config = dict(
    routed_scale=2.5,
    balance_bias=False,
    vocab_size=8192,
    norm_eps=1e-05,
    positions='rope',
    rope_base=10000.0,
    qk_norm=False,
    tie_embeddings=False,
    parallel_block=False,
    init='normal',
    seq_len=512,
    dataset='wikipedia_en',
)
Below are experts of layer 5 (counted from 0) of a mixture-of-experts language model. Rows are named router (the router's row for the expert), down (a neuron's output weights, with its number) and show model dimensions 0-255. Each number is 128 + 32 x the weight over its row's rms, rounded and kept within 0 to 255. Numbers have three digits each.
Before each expert's rows: "comes before" lists some tokens at least twice as common just after its tokens as in all text. This comes from a sample of Wikipedia text that the model never trained on. Tokens count by the router's weight.

# expert 25
comes before: " |", ".", "–", "0", "th", " years"
router:183133144125119155118137088088081141141142087186129147164110104117136151097126104134084119118128145120133109087094078102077090097141114164131124115112119106170160089050089120082094144128129189114111148090095195095152107108126154162101091139139139128139125123053100136081102170075071108123113115098119122082152107098131128102140088103165130092114163100191070164119149130177166084151135159123159065183159166133154161168126114116170114118109135176065176084134182107102095123101099136169153183126111071077163115139095135129170108142089100183161093144082193113150140144175186136106165127166137132090119170128126121071128075125146108116087098125174172086125096114153049167142090183172132090169078142065109157092123074155168174128067126067147131138116159119158124104093081110
down0:079134059135114176112125144154151038172112097162150103150153136142119108141113148113169115207125149079144140142090158089143156096159123152105128098143134080110188119092093162136124166158161109143077078112102131145105103151201072183080155109097133179143168105123118122118092132114167182126113145171068108094123076160138153175178111115118150132095128131106133167104195134129056140153085126113139109149128147165072081129124199140122166154135084097089115103153072135109073155156135110149115135119166156186163131188109112122169077132126119174177128124170129092110094060125147133082141133156144133169140112122134097108109143094141089120092156070133057118102176080082098143127153109148101142084134144179164135074130199145167114121154103161178124133126092094092041153180140076
down1:202107144166081115136132077094111101161125133127130110134189149085126126105170116120037160147184114128057155099085152216182139142081145109106085134126155055147133080108142144138087091148132165150105107116110145160114105170152096127153137160127165098150198089175142131153122132200140133148142118139091089146127108192026147145102125116109122107186109113101098134177160139064127085178174097156126145130125094145120170130103137187142160133185093104100133097120133129149130149122139175118162116125083147131142181081083129085197179103151087104084081125147106150106114135120117099091125068066150141178144065118182120085145085171195150122151142154131163116083143191095104140159147085137126179142169085153111204167122110118097141139116118105110146123151126112139152097103142119
down2:133130116094181147140074101156115204150170085128156104173113129067157115113156127120131112150205143117127143111141233108133139145114100202154142170155114150146147120124127099201093103069097078039133150182127131132078146155086114148138155185126142159166129140153181134136143124160123081163093126207146160138120160116062110122154177147175146119140135055196103134149145127162168197138160123182104089104089138130129074102117081061106130151055091141129146122118143123125136109153140150114110087149188122116112160143157140083167145091136152158120029118059151122083115121112098131103135123168156144159136118176138141089154103076115141160160134137043084092117139132087151185118109086152163110092102131130162126120108130112137149068163145158129123136137097092141129114102156083

# expert 58
comes before: " |", "|", "–", ";", ".", ":"
router:176124119178124084125180103113063115117133066161120155115103116140147133155112086162082139103155117116151118071121119132044123073107138124156163139084125105112170108106108124072095191110115211154101176156117194108163133131112171142128116140091134128127095106081090152118111174095119131142072107078167109113144113154070073072156114126158151116115172098169104215140145138127164083158127107133149137172124181139178149182125087178161136117135150117103207127147180084138128082155148069130157169116102100057111138125114158153080164137101152179138161171076191152148089112074107115168159128168134138113111198122153120161127074134126135137115128125160135099130135066129069124112115126163093117180098140130161110127153053169146195133147135139150074063112129136176127154107097090
down0:165122175143119172077098193153150082122098110132167105105115117134138115141189166103130126154123145134158133153163130180149159095167109171133152129124086134127161051122128135142133119089077105107054151127102109108111190109181142113197107135135118208167135170145132096124106130172144169156090109144157171140192090129169170121095136159130174112149135121085126134136145136158108081105113174131057126088105162178110113085077142147149145178162192159099104122146176117135109193121122170128148100206150112133097083116189135098153104121175129141162123066138102148140138169099086117151121176172152066128137095132135132163126113133047092090133153114132143133143133136177131046170108102162136118053150083128119183111073159104173148190095157156103128137116191082129133166208113132
down1:165137063175102068087113089147147161115093162141093097137098089115144084123138146083117150114115157119200118154136123075081157135108104081143092081083143071079147123150135105131119128167115151087119127153114155140086162099141133158110134122103150155104161039168122050127069105145134106157081104092169085140136102130139163118075071101117151076137088081094130112111153171132162086106192135142138157094133107127151097196134146099191091118116124099103191169077196152101216153150143179138084137091115062133119123188135151121144064083139135156089164105142131120095126125107135113111123124202129127095084105153145105202110202068132164125108180158163086123144134151146150158166173153135106130156161060143116102100109147158112128077144131171130143125132110127128149124125154200
down2:090084129157132168101123143129122170066123194062080161162169169130133084128118191144157128163108167105125068099109158117156188122124143084116089203124126153108138151157133121142147147166075094096069116109118151123144102166106093176141160152141126143114147177144135098190154126172110144089150151160090140130087171142134141089139158160072115164101092182031168145145145096130130143083075121116123181120161118161115095118096116107133132092150145124196115167091118097169098165108106146146113090107151185046145134167173092123123107152126173143164120105133125152166204112106174115071134201170149119188135060172156153107129116098107078093119107144128161151167092120081181132125102154143142090078160142178108114087071140141133139111153117134102185101132123111051113138177110149

# expert 10
comes before: " the", " a", " \"", " by", " as", " his"
router:149117132133163143092144081090082165080182109151104146151152158078187152127075064164125135125156091139158167131130079144068135097062096093125189113101129092145152117105126112094097133091149187124121164123060116051141098159121179104112085159158164165135077130076078144095163144124097135203136152114116095123119121155132104142178080175152164097125168084180103197168105138145167120180119142118128120179178128103157155134135138128178166081109119142129131100139205078125076073149110119107165167067145130083147143113092129168152153095093143176128127152104163132143147127115149187141149119123149114090195173136105160121128154219140095136105154143133137151198167183136108133064109137139097108179122106102120134102120118159188146160101122083173115143174133089174104138129092105
down0:189174124084120107113167118147152117153118100147119110169124079121093137132089155055113179119161031109135131082113127157085167138148121156162116139116133208095148118149151170128149135150126103154105071139134138213119103097202118154154146130085111119173157121088122142112094139131104101160154092160171058130217159100138113110120109144184091150141081145075144137085171155138124069079048114120158044102144106115206196138094190144090118110155135138144180116151104143089103110149139108078104141132107158118102133086126084126103144100147143142116167146158138207157082118106143124155145101171179130080100134167094076137132061101173087140140141147135168156112127101125094167136148125151117117107150190117161122131140134147129191067164089130155140120150094123164120187134082142
down1:223085188141144133130106173206135123137130150120079096084177163049090174091108110130115186108163140072122097105124116123064185115119100117127146130097064127104156124138094098070118112136094147143126173137054169183133109097171081157157095093065132118158175172096156124134077114141130072108097127144129057152185139122124134147140147120133122104160096129114123146129122117120134104097128171113189133123066110136125126109126098134140087120083145092167133140112128116075143158158114127141146072134140105152137103135106090066130131115163103144121131163146159138151112103022200169140150100119151162085107106125145129082129131087141099150113138143183168081105087092104114185179098056044103112114146157148181130093161102167102138110124151192105135106148159077164139093182126113
down2:104194102169149148105144076081177065094118142115140172151099119158122156154188109080080162138144134170179116113114141135165116134092134116139140157177135112111145151046109062084156107178121090050121053066089118098123141127141159129076135092145138075117155064127144159100127104119134141091079138072083169143056080116103105143127127191196127179141110107122149177142133139102180145109134135142089099106146126145102117176183125143133159102109089119089138122179139138229106066101105117180145124116149141107123121102155100133096124122149166114129121124147097139106082142176097158088116132130129141210168120061072120171169131141096159098146123130108099115109116130136144086127186172186141154122103184169100145106113063088143113095150095088083129144100160173158161130092108151